config = dict(
    d_shared_expert=0,
    router_score='softmax',
    normalize_top_k=False,
    balance_loss=0.00587,
    vocab_size=1024,
    norm_eps=1e-05,
    tie_word_embeddings=False,
    learning_rate=0.00514,
    max_grad_norm=1.0,
    max_steps=6267,
)
Below are experts of layer 7 (counted from 0) of a mixture-of-experts language model. Rows are named router (the router's row for the expert), down (a neuron's output weights, with its number) and show model dimensions 0-159. Each number is 128 + 32 x the weight over its row's rms, rounded and kept within 0 to 255. Numbers have three digits each.
Before each expert's rows: a language model's description of what the expert responds to. This comes from a sample of Wikipedia text that the model never trained on.

# expert 19
It responds to: Pipe characters separating cells in wiki tables, especially a pipe opening a new row after a line break.
router:170191090142117180181145165035126077135136101159147134103141113097089091135180159097151134125170076096134167130168106060108105154123140130105110106111112178180105108113091113113096084104182174110097129144114136141152082132108181131070108143119090097146132140085125158143103160154197115138213112092177162125113097112141101076080136187121097115128115176097155163174095146090097114156078137143103150164161171111154120133100092152137123156090132097086094138152065061148122112151134165
down0:163168078141157168114168168165127076136128107101133170094137162112086137204121155149088153122171129196080099173174089171111173161129112152186135152108136168149139084165096174122135137195153163049166141176101143131139160161112189117140131081149116117150124081100142137086113148176133169160147203105104178106144087110157120095112122157141075086164170135119120159115147141146124189120100160130153123073179118143118128126116122111111119150164134131107166097172118177186175150102188161
down1:116130155180125049098117156129142107141156115110136095150106134198200162132125065137123136099112170114143111177163113167121090193128149122140163155170135143143109221099139088080123089088085101135160123119136168132123167124130095088132181153198109110097117089131160121097125096138113081132138173078102149161097128174064159083110064125130117128108142115095092142101109107136220115151095095210142121151100146118126134141102117134149120105150122126111120079133180176162196102203131108
down2:130195135137158107147102096124143142077148082195119197121133101075154144116131096125196127157104136127110127185131109154184142103102173067154183103146143142156181092079153140097118131123121156077150098157138151158115140152108188152171190082161113202104122100192136119119105142122178130116097137159073139124092122135186185114151115152172112092137127093124113168163213149144068131097114115136074160086145117081112125169116090087122107129167187123100132102159087121139125157170159094
down3:130128143115146159142149171107159099135126117145114153112185153120180162170140118094134092057183224165139174175128140150109120135143173122125109105126153136075124094032102128142146082139102152140149118151193067115105175130097124149196093166063124122111093116129155125190118137143142116127176153130121110112152133173115093087072115106081112155173097100127089135198138124142153188152155167176166178159129162105127028150107131118130082124102133050129150148118122107111138128152118106
down4:118105101092081106105166121128150105099141139101107151099140167171117088115065123113153150136100087111175074116158161102082086149113108141182114176174111182163088130152154036101154125083126086145171144138117075118131084133119140146094104082067164091117072105087125126126145127152145173144127133119121072111074083096143099133061099172111099143086093125095149103077106075099109159109106143121160070110124119139174137172103152064117109152160136104189187092140096124154087078085137172
down5:122189087114095102148095167094125138106100118078091107097141119126166178102164083144146128094155155142075142155074078119100122209150108161096105097185104149150105126098156143119078123169178129109105175175136128138118150098159080161143100056159138119117155072139145101140093098123156138187102139096116149177135085096117075172133123091159126125180178084104116085074133152175091124148196179076104186097098102143110114121101134062151188136165134117093174121134129124108113173102157097
down6:099125102152160135169157129167127148144150102183084167163108124091105070142093209176093188125193122041126135110178136154085114117097153127113140149086095139161122135137139167125171085109054132052139094188139110081194152147094085156134187126129173146113135099104105124059131163076106138123082147115154172169172099114150139140157115118116112094150136131125119074106144091192095115109126100153143130100103142092153089117095118180148132110124165112166093187140108073174146132122149101
down7:091121145143134181132053143113134123063099180163112125117129140103222166114107091128139082140096136133077139118157076131152126114149055142185212121161189099140141125116111134153135127149134146150155102178135095164136154113131144144181108135123119102083073162149154129146103143158133162146117166104121105125123119121054104105052065134154166121097127125178137087168152175119124175159120126053156072103119106081127139111142074087069075096162105116075174141135142154124140083094104138
down8:109113095105147076137096125143092109132116084139183175124080118091079090141074178107170170154060121116102104169134140217113156075123109165132112099107154127159120088127094057153113099114144105140104205158148093183138134145084158120097102172139113112132169112190151099126159083082156134128159143086122108172182135173144093098160130149127147073128090102172083125100087112120138186099087188090161101120145138078110093165113156167162139119123122103167146201088122151165156123122151149
down9:163121107129158105135079155100102138115142150161092087079075163105170073128156120165168125200131124122093105099150168097136163133131097101216156120071111104109160115171134118167107182097162120120208141130082160162118075101116156129099088142139158125126186155118069153191178132110140153150147103165128083115099190122125143122139168098170144127154118123082065152155109133153153093175139130187169130113121136133145203157187170124161104139141182091097116063123095127140110093151171100
down10:173126121130137089116114023119119165069105137157117113087073165179160184101184141111082116101104162117120141094108175107091051121137109122110101121064057102117113118147081095163108142154145164106134151147123142114101068190137093141127111132081170110091115147146103179119120120090149120148198136192125160145127176083168102159153180124120146149128145161125110110107076112159176164150101151162104142175182128140111109088180096138114135142049163132128125162103081072115092117151146131
down11:102156134155086088115127151152135126076075145133211195166158106107102100141114154107145114067130105112176097105126133113140112109157145179155095150118172136109104070148111118126121139100169111128130140144132162185120143150139150154027119153118147064165090126143139117000134097122101106148137132159083088138142078103129114187117106051144142059104162167135117088086089159097164079156108115127156137129158145099108197101137130141098151093121115147206124154143126154120142109096154153
down12:109158089177111124153116109135087100150126165109120135081103126071130059141200145097196096148176171152128125162123090117130103114102146111083136186135115113114091148150115120121112160185069138146174164124118092182174160096135147108133173129148140129102192145178113099145183126090110130120168157111152135064125149123119111091161137155164142191111099162043125134139116113112085155151160114146081099107154190124135098092138125255085086145138138113130143154112116127151051110159121132
down13:092107185120110166097116106146157088096142116134123109133071184107111136145149159125055147057093152086156112114115154071169112171125117151136124154172104132150131078135163140159122102125145128139111075121185141164091133127083081133173110155107143094131060135114118135185154159099134100141087140182148181156111109128151118113149122138133133046159107180173085120134099135079088161069145145118141072099090109133205102124069147150137179122106140140134105185135093063063115133050156095
down14:130134137094165105089188136139053073123158153204100087156094111118156156154148121229179098154144137165116177135149142143111136135124132123167134105140115100113058171134198148116123121123139124123114151165088072140166156140111169129121120046148107127088091085124152117092116136123167087151136163147149084197183152152076141082137157140129148153153113135120136120126149145152095134108105180059123131155099105107159125192108096143087113118178123141198202113133055155137086131137155157
down15:153082099139110126102177144054102098098130074130164134078175133145098132137092139140139096144151164174117154086129152105141169064160127150131167084088086119134166126135125136093115083102135124157113172158107037167125097184116139065149092153057096173085075123181179135060154085102151090120074143094116127099162115087149144129175158170109114151144052109166091146120070121149127146124149131170125145135152128116151150187141093091107118179157091113092152150136117103171152125114145065
down16:114154076154074173108107151151145150149107069121099115104161144129161126185147165076134091103077104141150130144126139180127175132183156122138063182153079104103117180139121135082153198125136099185092135153189154154122144086090134156125085114112192129111163138142093122169113153214176103176163095114151136135103075143124109117135123152128093128076095145134114177168164147163099152133180119142185119144175112164115119126104148092135152155148181095106175165193081151102116111062141165
down17:103102147103111124117055088124144135094128122140095139160110110161140138077133049115108150146123171151177155113092117096142073121160085097127150143132150081137160109131126132199159178165132168150077109024100164111127115115154115093093164079141142097098172128150144116134179053102134138163084142143095044183157138132116157133147071125159135182080134091148057141082097131132126105149150112096122099134127115129144166165164153025109088103158094154109104117120173163123116153118112172
down18:147100131098126125112142131115143097107130090143146159120163119092143120101167133089155151160061164132137077119121143079089153174150151116058088066131123124168122119151142193174104106149147082071153152189126106104139098143109153103104165155134145129174136161078029168101053179145097130120146111147146183150106122064148135100147176177183162055179113161121085123168091141161147199135111137143132138120115140093155084095138072195153087140127133090104133163165124121143146160132173143
down19:120085098170111111074098072162084147144158108090145161151087162112150149146095094117105149175124124094139143133101171142118128098168128173140191117069163146082115116142106142141099076099096065096167092182162144103124103140129136156147184121178124160111061103100126077152138111092097124129120112119121080098080114097082184164155095122153153160144061122152112136058144165156079171118102116179163125128108159144079150175203124068134100117110167163145118075094082177149128135183103129
down20:116135078147130188104100135087142161179171216149066107106161161194090184129096105083192147142195139126173107173137128071106118171111114089128135124106148240089100068157106133144193164141166154107146157118124121150141108158138128111091114137106096101122130170135145132186092193136165158122091102116134164084112144094108155082137105113083117124107151175104107126163119162074148108152137142114107101140066121132083179148111094133112158115113170130163135123160177117139133075097138140
down21:099123181117068092094157095115092153109157126169132148135119117096191070156166106144097180156166138142112165129131084120111191150151112163112133117112119162068094118088136125233124101153146131136129126106138141188164125156154117079143154146098106184110187138178167137106196143167147131123112097188093060124166086181122083139115076147126114111144131149188128129072116102102073074086091098143168082132090113078112130108081106122122111114085178161135098071127141129122155119157130085
down22:104100097125101156111162092184159089198136107159119168124211104108150157105188167083076142133143202090154178110077111114133153160161125141183121139072107116126148156118104124123163109158148153084118117118126126141176156111131174181145156130060103090130124127073114180129106111104111085172143103178111137116120139081113131114128153127174109141134177173146106126141143161167159187167178114119133128148124096164090087132187131077163151135117091061122081128094134226161093163166147143
down23:132127139091146142165060159099154139121122071159158066139105110188147165090141147105129202105132122198163111086139060160154112149122117091132095099194207117129095105170114113131161103084116114162161137175082095136144142061083140154154116117166132113138133158129128089151135146131140124157141160105035109141086135134078144139179071154069153123097148113149138128137046128127144074127105151152150138126107094196183095065118168127114115072137082118142136127157086115106149109103129171
down24:109099105143170156155138118133106109100109057100147080132129078129109131129084130168178129056173093073159172086103160147142133136150086136157109069111111149178176110143133151172105131168149150114156132138120086084140091201131126128109110105185168122148137117129111149116108095154068154144133105169113090207142160142182156122208115107099156137109183133193169115105177170113090197084113155138141106136142135146140095134139109226127118100131126125160089181181132157104158178135167128
down25:119174154102202195089157154153122064125157145122123187187135166139117124071164095104146155113170122121099103112109151149147108141077146138157135085131162078109168088147086112089104140133156152105081168126111167092096106123104145128115077117090112076169149134159148162077144169072128131121175120125120127167084154125171139115134081129141149123081166122100046079120132121159131113103060057146107155160112101110088111148157175042076106073139167090135138111091174170145110094147122141
down26:101105064073115175128137180143143112126103151152101101154130106065111130088107104142155090197155144171139121096120100134090087093108162176143109118076115126133118101146167120146153165201094152186135098150095122108173109096087177130124223178096134088101184106107174130099100157161136138175171118146163098146099160124119131122166127077157125163126109079082108106180160082089167124107153079127093073119087113190150120089104153189189151157093089126141144103131129139138157173152144150
down27:148120111144115120137109141170105093124105093119156159119121116112133123111169192121132154090072126138107095145107152147123193149196131128121158080164135153111120093146128160119111182133096147102122184136119160086115047149201098139174187180070108139095098113149149100023177130152181157132154106182091163146100125100130147097181074134111158114155094095129116153125134159175159127103100134180097111165077113065109116123206064136155135141128110141170102081122159122165167147141068123
down28:161101182161102113139141127130090163136136157100104152158081105101115109131153148088085140121146101097126077089152120171184196163101158102153109129151075167095121165184107126089069123099135153161114181133153085116107083120111116127113105106152124100096179164092157100069081105113186078143128127148114128160157145189133123201114118130093120180152109072197076101116146148176133134129126107126161067143066133153138115137175106116090206088174149101117084132124123102124176209119161145
down29:127114114119177147107151084116117088052123141150118062143110133090164101096163122109135126111108115155103121119174138089103124126133130157131175134114051144100126182125114129078145109149130183125188117162104105121126155027164083115114150102133157143151158146125153082118150099055166084181098079098101085095100132127095100120069127149135128093149120095060073193168141107155152152063088155150148055114091102132107129132119148156169124147082053106132119121187089143184171142142123122
down30:186133074120085128105083138125138108128112142149106091111137123091154093167128112147079086126143112106138141097127169201166112067139134130109173167091098139101104110094141189071208098079149174132122113125159069113142139130112200178114128120131137102125100072142153136146100137145138136167146151076074120075162140141075092109069176106156137143119133083116091094113129072092172164136121145080167133149132127098117137089147154187051150103096080082150086092142165101136160200166115159
down31:121099083118131155205150078177136157084115101140128117146120056101207110150102111138177129095161131154107128093088137147118156063145073092128121119126137072133160092093122107116106058100099196140162134144123167122129136121147109117098130180089142151125161148172155132114156084129106183192183107108160155105080141092098222109133061097113168141091133108138155118158138144136134139105091109147108162126157127160096084120147103209129151125160159095110199117113064168153104140132156081
down32:110160094102152156119135107106149125234098098150137110101135108134089111130105084146079109079109109146105123134123137153116127169136132124141063146162156136156123189111148160129083167123179095122125140149123144074075139142173119108067117065081133135101119109132107091125138126085086090119119122126105097086063143131056162135115113187040132185108118194114148116211158105123135157147150095150124110158194091181134128065151115099071118118138170054088095167144128096105113103112156125
down33:155114104101169127140113224116153135138187116089116123117102132190110141130120104146123122166108087093075144098146102164198126090190144149136186092137162118111159118109116113096119067086206073163118162151124117131091103158114090133173121120180154146096102144104126181095119102145094137131118146150118082160168125098118136120105109131190164098129059109127125140121108153107104144089090104081127091199091109082105090202131125062101157117186056180129159114102100101116100129123099080
down34:151081127160212063103080098168105156088130168087085103062145134166119130058129150135174089134139118172102127103173102150078126047103128106124148111177135135144131172124210129097135163143116114110151106124122188134122122116183130144101157134099137127128157114056112150124120080145128066089108114120120149130177121144088153147117085132157179121172097127101087121132158092166185150150141106100094074166167093111066140141115113054134143105100117141145138104061070155169101120114140084
down35:155114198126181102029073139183144159134167110096087127139129063132126092080110169124101116134136148092124135164078104112118093126116096116147074082124132136040100148168122098090106160093119121168132124111143191140087106087160116133107172109079151141154110114128135109071175188139130143155150161183108115149082150167113092155185063109152122153137112193104081137078112136189141126105136102194138128099131137128054134096133136096129145116111118095170193119132136141075131161143111104
down36:105114132144119118122120100130118097094138183095114147127161103114136100116140133157168126113135159174117125120124147104148090158086089110121111159138073112159118126112154140136082102156131113145155151160089157113067100056147111092092132079130158085194174127139091120088157151057179128128161094137069066086085116148108166133185135130081082137128111160148065076166067117112139133078142119176112065131218098113151159119086064053090085187133137108128096142163094117155120071093141107
down37:161212084112118149050138154120120127123122132108115181131099126185146171095133175086123127094050124160109127125082175113134171127150094175081121194100095142160124165098146107143095104084114133099157193100144084174113132109129174094064080164140137132100141139138157148138097133155129112119144110151052148107146056151096157098145116179128118136200151141128131111086158124127107170092088110083166125124140124144142130110080075137093125201103145096157141192110085084130092136089150066
down38:128080123131083087120068135188133155115124110101060163087148099099122161129159162110161089136124147184171080127083143099151119188113140144143102223142136166146127142185083132137175130093120164116188101078119114115188109069162165117138157121111109078148127183125126120168134100123106139164110110196125116110067070097133202141177139109146141119070186123131159148124110127068149151159125165087082133104125197118127135163152102088166103119162125151105074188160132150152120141145133118
down39:084137145111153097174181102151112133192115156126161140118150134086159186142103064155034167153132106100096157054069105069125100123123146116152147129069100106053107122129142116118083145126148138125131079177098157106171131126132132077085142104100130156170197135078134100128148115121097111124103088127147092064121121119162158119205116150140140160141151121163142171154158102108162142141177141116113099117169116143171124156138058130118129110147064156122086152062117150162138153208080114
down40:114156127159118161100126131152066152156155143122157186148062115188146098087067131146128146112164099171122117148177159110111123109107123136146139150076068174061101110147138143064076128173126152153123120144166186068161093092157095144155107140127104136218114130145086131092092076127158145163139142109149120115111135114119173119132129038126098134217091138157087121107074142125111108102117159094154115168142143149152175133129159129126041098127132112115210108113125120164170083172131147
down41:166099127039193118099119098111106095110142074141135030123132140151120164196070100121117087190141072076160127145104114144143155165120130127117103082109178167131114120110114110067150113050143112117111119102146096156134141126132116118154143169148141167145118119121134132118133069157123151124159111108164139101158141153155111145086103103135172146086129184125078113155100165150091067087119113146137092100138089052161095135217092141100164119145124128070130078120094091175171155124101189
down42:166136125136135084151122136126120093149132117096129099130136063125075106145210094119135106176169144106111120121102088104126098110150165141146114166157074090120088091119193129189152094153095139139067176143070103088145127180138151168094142131121132133118131097108080095134161080092115176084121156160142149116130173151148167067088183124097142115160123076113083154149124136104091035121154169169107124179091112105127113188125149106116112078123136185133222143058114108147153120118152075
down43:093153158141109137156181142120147107148161174133115135126094099145108149082169063173084077090106133133089116139061140113162169176151143161119142162148053164118100157093168069060128108099122107120190133071164163172116114103098153079108077076087168122120115151100180179135115136160103143138158162116123150121172095130144162161079110153066090109138112133164105068135111123096114138128073084099125069146169116129061179144140119198136162099124108065120154126125114116140096089133085116
down44:143072136134134143076079112103161121126170110140163082116111126093130102172182121143155137092125135116121143092079145089127110186124111147148103137152157139160102192148092146140165084138157073103097120127087125114160083155105129128097163084117164116123084126181097083148145182126107101133140118112114109141127090115107174104084109193106110159146159151104088121081081204127107173164080139111119162149095097156184154135105136175166129071114210136144130128164112114093176122046148013
down45:161132134069141152141145122123106170079111095174146116102110149113124089131137150194108163118094195118120148137139150159088117073098053117168131092153130121141067108140126164152163191098127148137147139108119130113136159173139148115080191153132106075192133110114131125102098065094163119160104116135172101190126129144132162132087123076111134147165157113143087077158128186126132240221054182121149095086101158109138162171122119137125123122150155176123164110144105096152179136104139150
down46:198162149111161155144143104161132147148115118182132085162122170169063108116161124179141136124124146125123173093090134141108059195101091144116160103189103130142140049109138118096117132110125199112125107076128137102137116152094169157175091111151125153177173126129132177135139132102119164123187156163175121099092097097182130116104104100178140172137141153147143137187173174088148131144097150079098085160123153139096109169100138147191208121113155144132155118199111092134103215154146110
down47:124130184099151145141145098056133098123057057066092110132139127176118168182081102141156121157128195131146115123099158124126168095034123153127189070140161148099122157105153135130131160123173161156090063096152093130135158186126141098128144112194093152126086130149218111100158150095092164155123095118080096139186108127101083107149130092137107161124150101152105095180128107088138115168146124150128176136115125184090141119089163077098148088117112109084139117150169118099095161126156131
down48:124063171132107084139167109136170110082162133121103101151154142088105118147113156176122129112107128140178156087099144167145144176170123170147155114078088109105092079130099141139161159089132142121143159128122156162156132055130019121169047116165112128061106095135080164143123095139122117169117161121103105116110163163119092062099121126195156106157123165103156134104120135080116154139170079179163178160133118092148148094130068100122128144077082163119096130155196109158157169138070111
down49:188101133132093184146162168152134130135160130095110103133083097190114123074184152111104131110064155098148148072112074153190118139115114153185159139119137140140136126154179137169164130177097131130096069132103093096111141165127107141192178115167138114096161114157126143132168128122152137126117150088063155127140121113081217179149115111062113100144119125166136137125099072152149169136148123087166117136144077111123130082088087236106180137133129148132126060083101149137101072121130094
down50:112105062091182148114099147043132148172135115102116145070122081091110117123086142182160114151125063081177132131121140105163139128118119071117162108140106106171199116141150175109103123105108137054182102116031118124163136113175122151087159098130126143056126127088130144113130134140108125094062155130147194152119110128187113127143136151142123100160132136063106162148097167095142065095133107130134132060072136102109106131132124130095134153132060142165167096142116119092125153161154054
down51:146159137079157141151180072159109156083162158138184148144144163180087117079075108149173156144161081105146181141122125127168162129100083093146078120151212054135093114162093116153168176109129080126121124135146106081181117111151135160135121110184096147204082119107183099069142084105140130155094139140134069108141139160100134150155123145171083161111105144112122163101137094162060139160112195177130057162101090112113123096145115086115094179133144115144103147130099116147130106137092111
down52:140069122154151147165106140148137099168142118175131075121103114140139158146191066107110135083104103168094120120136136094164162137150135087143115141123156077134141151141118126089134054050148149079133154184092166096146127149152129159114085138161115159090151117120097151141129226084146128072144107144118172132147179228089117113185127184078145072138116163176090085101113155136069088122119139141075102127126093118091143142142146122130144161112098122102120182123069143218113135117108131
down53:146168153113167093150178137174089126132165119081186136113076098088021154132182113118103110124140174143195134155170160113175174087150123142085106167110146070124075158073128129106166119129093136079117103135065110086078141181130131162145168169116107132162065138133145133091086173125124114084107134151102144167078132115129124114119127097101175145102104093173168180104180103132114097115135193109128138101150180160155112125099103095131086164161176130136095179096102156144113097119139080
down54:097132079112153127107164082174038110083105142171201107143113178093113092113106129110142163065115158150102095141119139087097108099138124157097166124082121127084150126185068121137157096127103107137106123177098149163181098145100108111110078070109131159187105146136101129143060141113112116104154056086150159191120100146117107115109163119121121060131143132110136124145184063232112164102126142204113149117103112174133166149136112190115136106109137146114136152106129144133163136194131136
down55:123096098171133085149129138041096084159163112173144158175154133161134123144154138148112129148138131089122115090123101124180102122145145085147182153169080147147121107124062101125121086141140149092084118140138137189147142176154114124188093097112160114134131133090101149094161172106080135127185103163102114164113144061127109069146157095179153115138188209162109130104112103122105084096064104130143108163074169175180166136160129178181088113113102134088178126122099188119173138141092182
down56:102148147190124100122157151137162107116165144099068129081131154150123110108127053101091108150150188140152129141116128170086128062118183088102143113099162102168082143099147140050151121145162151197162162173157202121101128093155109199130115152092115142087088157117119153111065061166140189139128143081134125109087115088146134154144139142095145161122123174103133168110097101132139102100139114113086136113124112103107175132120090150106096155147145129100118154170041126054152166149048102
down57:175160168134087141148123207094099131130118095117152166129140155121096134154116090121094124134047104070126167072125109079138069102132106086115145182121120141079133129085169219124157130136161102167118117154082150111130114129109144094162070083125139128154092089176150105172138164070109161140201143143145094182134128122124104131176095170122127143183161143142161110081130148084107088174146114116157151117150145129124098170083165178116115098120171164074075119068059166079119113154119132
down58:106151185138172118118113155179144095136120131169183097105104097159160148174153121070114162107153140144122072105134163191113149108145113109118095143166060189115143177138170163117099110152164088063134120133131077069095168077140140134072043144106101156107109152111141105105093159142115084138092103105068156139089149094107101091184072148140128070150133093158115093137136102159160134097150104138142134119188138158070150089149139052187138091133099163132180119129099146128065107134119149
down59:140121133164181160118081117162170085088137088159133125143087189128151080112134222139113154104106168136143109140096164107120144139165126100088079157120078172078118115143097119124108144062135144136138170124112110151113085134134143154108155051106087130105138105157169112130138100061121107135182125130151188185114113132097116178155092146139173058081152172149170120138099099152106070103155106181147138123186139162149119154138147188094111073108139064127147157123143131066150182069173149
down60:114133079083094157102056140131108117104166143145148143150097128141141089137149145123141127227141112154137143114076168200140167129135090165168109092143199169085119117117101180144112098100211100104108101133116132173120162174205134085165151123129123130141104145182111107085130140129107145089109112139121082156067185112142131103162113095160173132143105143093160117130138121133114079181127125120115140088130119145147074093100125053147141077096075134222100061122124144090182142132123110
down61:123147144192102133040131210153117132139159154091129099155145131097088134129104137159149124166161087057103166091206106160149138138086099106149116127059109151145114142172121155143122122117136147117144188140113116089136115131180111081141139168155136194089105102116082178049135105116094103130171117160050078160130099144159137077111083105106154122164074111148075122150120082168070128115135153110114160157098095100153126100156127164121162173097109168146108138164133126175200124137101087
down62:132100067134116158157128123137123191112140194137128101128166165137158123149153170133127124140134074104107072148129146092087137145138131092162104108135081150122151153094140073148067201128121083165157112144099162103110106102203118131104179132169088151093172119193167126086116146129114115097123119086130144084149095100099092115175154093109159193091107138114201136113138091164112139100041123070129111162091174084168116108167109188098102169207134064130127133073144112111118126157108132
down63:166144163161093089147073125132082145132125105128199123079151115091109109099140148122165156105051172129137116106127075173088137150079139165104101111114108089098102034110142185123071099172190112087110150125104154122096109158113098138094146149144144161063144100064125169159072111134099098134170091102111123126131120077167142137114191139153138127125144116149090142066106113132069176102097100164131126113093162169129165104145146192117142113159100130114084085149178107097211127106100099
down64:108109222109155155161086111141082135105150125114173155164106134087122127069107129129142175094167160096132098157092121118136118073116111123160150136147111116117139109128101150117189093125131139097127175169193117150103112101057144142088116156184132137151097129128105195110058198141216152114152108123138096126103101110113155133125190091146137153166079120161111129143186145094143116125133173134100133067075144146035090107136125155164143189193098146123110101121114130148064124171076119
down65:049157079121102092164133142136110107087107124120153123164176123105118145167084136166143135170156131141104182062123166169163107146117149090153145140137191199090140100122155129091134126127063117140083093151137082172088147155123129120147084169179100117106125137121116117143156186136141102168096139110118147132107121155103110162082160161173178130136065137130142088130129091128187113119152166116149144168155142138171244127109189142150072155131124110103077174067186142092139179151084147
down66:095084204086134192116071097161101119141172068117132117148109158164114139117106156114165166141186145093125107127155113124126202118088092152117124116153123121163145102074092116164172138083184087152151147083044093125105094202087155176128139069097176071122168104164118144118134102101106135115113162118093105127123132111125154156166063078156178157121105135122111068161192121135105085113158169110095111145138109080116086158103118108077159142187145076141151093124140107161107121132154146
down67:102129163106138145174114170091120130144111128160113152153128149117128094074137106096151210117172116123030132103133132166126092133137162112094143159202123153064097173122102141129154056036092106209130124158096152099081120203158132123120109106152120134184089129146096151102098094176112138098126137117071129133172180131132131147125137133153162177143135140090129168123106099089146062081076137168132155097178101153135120087150098148108178173152106122129163155191124115103096153097167114
down68:146136062135125140174165161127143129184131123218139149131102094132136081127112069159121125112070099107117046094147184099080153116147117115103208189146116145119143140113124104190098162103134066059126125115179107143079106138139107112099098119112114179115083177127192135156103171148145091138100116062121164043119158122136139082128111084157113160089130106113150175097125096106145133146097188139133115104096085120135124103132127154151136140118113103102191071114057106124173132120118100
down69:155134107118174134091118062143192168155111144138103113148114120155097087158152118120131167165130202149116150127145167163109109192072143121141042162188135156164120162128076102109122163164121118055050078126162184116090141141133139178134117128123154132156131151084078124096124143171142185146177161088157093179118155163131165118154059130101179084101138098080113083125161087136179104119134107144133123119123118171085122119144107093173120091151095127159094150078117172084169117174142106
down70:090131200109094113136078116084130117090165113090101123147157151153133149093134088101155148153130035105128134123127155189075140174138091074126120112156138175124147121169122145169123150111145163085140140150112142100141103110200165125105068093117152116100125138198121192078193128124131123176098163120124190124181186102178103116132133094068187111117081145122114148120153162120113142168151083092126126094068101092081175135144153056104115117164063138145157154154136151115126126134116062
down71:149146135145141158133138145179122139151160097107116121153129107138143084144145063142084159145085163101135132152123176152102099161170189198146039097130128109163121180133168146116047136186133122159117136151093125139131086104189115115138102114098124110163082168093143110132169088075118154127146154120140135082100117114094185054138167148129128178154159129174138114154097092146196149153191068140147127196124124122126144143173104144129155103107179069160110133191211109163126154143083113
down72:118120082149106137110164103125136146109141131169161139114163074131136127152122089159150110069152119140116139053108117145084161145107103130160105134137104117132124054100120103133136080080056085193163108100218105157165121095085143174125078093108120149145106155148091121167105176153169062120114100137160139160152079119107150091094153083095161156167150176157081187087120146063066177118131071144094142093132129150140161056125130088141083118162101134152088118105115127165131089120172176
down73:152158145148125072167194131138100137103118137136062141125171079108136130087087081186136119167065093115158132102140100129134066108159107154165150120136099128121106122147209132101118160109100138115111129151117104086149180123193107116135106134161166175087157098116121104086141083104121105144121118102093070132161094117116094116135116134113076147154094108152125137091129176143134088139159191088097140131052164052059103129150060089144150145138105141206103110033138092143168101132094119
down74:088146106101169145171124126116160169097157146159129144134123120138146096080165146163102177110103117093154151142050120094133088164107046106126126146120115166128147157140147202176152140136096126159129096108088151173141149036108153120170139115146170148080158110146141102105131113169176122154121107102129139093183115114132132104090080171126110132084111073108171123122103138176140060083144146051143109136088140202121181146096092107167093129141165133081151088087170102063116169127082187
down75:066144133116184147138133146140109117104113097153173136187089042146157128167140159108099181174117145138173119191111137159138075026115099175128152103118106121123140079194122190113133139143152111155123146147120161164169101110135087117158131126106218114134174147130107078108093116191167109116119110168194074158119153125141040159160152146163129141147111123142081128109157174148142089118105087132147135157117137175091112136175092130115100155080141088078168089122133121134104133182109111
down76:157117154168186139158119120112114204074130147076122143072100112084076088162115086204077147163115095149151104068133086164125176146102177094138103149134139143143111104097170134089115096162140093131093141107129137154114155171123134127085154059176110066124109127129123145120167132104103111090134057178157069134104076123160146171060098134135063114156152129107083108097108141134113167159129165124165146134095084106113105110148119125141096131138062086083156148120118164136091135074141045
down77:120106144127125118158154127128117099124123130123190144152094116084158087165176046125075156130141120154144089086124139171133130127169123092159125111116137149126127138178104159107142042134090139128115112136145157109176136148190155174144131146136155139189164138091142125193119144101117174191156088128117105156137118160083176171072151162170102161167132163164116082182129099168073114067078098145146079075133100156155092093097182187163100129141104165117171166133098110148165204142097077
down78:109074044095134076137135084130118129147125105133134130149176108190130140159120065154119078113071144155149112115113189123130216173164136120126145130114151206115126042171098124093128166072108098103186110084184143175109158107123127107085194106131147150136045130133123103174105094124148156116125095112104111083105102160135156100148134123105192109104087086123175161141107142128109116102132048148109141100114121085178125109123163097117164169093177133115123139109115100138164081151095119
down79:130160127162117137151117193094114117182073138117145122082188149156131073133154198104163049125180154136106112114132195126154111081117157180152148110139163136099137143156104152096135153091173198158129061094108163091161125168106169103145126085077146084129166106087118077088178120161128096118136149178099141145154175090151135110112090133123130184138166140122141094086108151168123115112151064093124135076121138191124150102084107085172152082073148107114145137175083149073118147113146108
down80:140080095099122155112179099076164081124194108088135118144113149082120116111137152147104161131157119094081121118149125129111072129131164171161099098129110196116153115069154187079099127125147107079132137165084080147166138152091117145096158161093231135150137136128092150169112176064115129146104136132150117147091134152168173139124181111121173121099112115067170148148167106150075163105079122159130096116093113047177120169140135229141116156122132132086141165113153123118102133155191139
down81:192137108120147085073182146138130122168121169147185114169124108171130148164130117100075093135127122114113141129204088114048114162185115142116188089156077124152128143116167099059178126101129139158162176170099141178143096139147185145074103147116065122109132124100144147175142159129159173123138144149167098180151127152131077132188129106116164098187094166099155182143120077176138157090160135112120156103153097150118123148146128161142089113127067144126145077183137137100176077092112088
down82:150122152111088194161159167143150154150133190149118176139070169121118085155096121148097086098134156087146156078115177093109118148081127151099125084083141130140105104074168084192113143037157134123094151146177153116150181121095108096175099170144139103148112134135114101160130067119131144147040163140115202103157154166157165172136155151098067103083216128105223152158157131139087156152178159121123156140132149121121148146115134119112073114111145126122121148113131125149153155130159130
down83:101160115141127116057153070158119133121169145178167077100117130151131042089046142107075086098082148119133199130133081140101104167141133101106085171182098114130164173122099149122138190112099111108096113228126117133087131131117108160100129130108178135133085107139195126100165153100117116091116060142143170121138155111067116161150089177149113155141115151180106172113102121129088156124098092104130173166135064129136126126135125186111161129133174086126115131098146152091159184131156092
down84:160132129127101102084110125133111122067149139122141096130090149090103114124131126182127158162102099157120199105126148124127129143147133182155160167124113138149111176160165151138149204176066127138144128100093157095165111124120087197094152123137018148147104099166089163147083109112079115115120120192136108135120164107085110105087078066130068085176111125126116157128146142107116160106120129122165153109194168079101110061042161077152115060125141127115133156116088138128146150202142141
down85:133147130140124160137122160144121148099141130123114176115134163143094183175117117153089097229150134122117163160105120142148124147087153110116122142173141130134133191081124141136090120094188082081136155071125119098157180119165219088031107163113190103102156126091091139175130125162132175099157147180114153154160161163159104100113103150119155106137187091102139120108148117122100186165128137071137105124182119096117059102181082115155174187145140138124137126128167095169157123199126136
down86:121107096092157122126128101194163143114142152083121166117132185126107118153074175155095122154137111130112114170156133110131126110111100108118080139136049138133152148146139114092089112037163152101110095122138133137086125140116149121035149090109129104175129148115087177093107079106149133187194126151139073149099106140169077075126171091143154133148117065114097127150082144086123189124185127124180091089156164091137134104201081105116078058087113154180140120115084140131172157144123099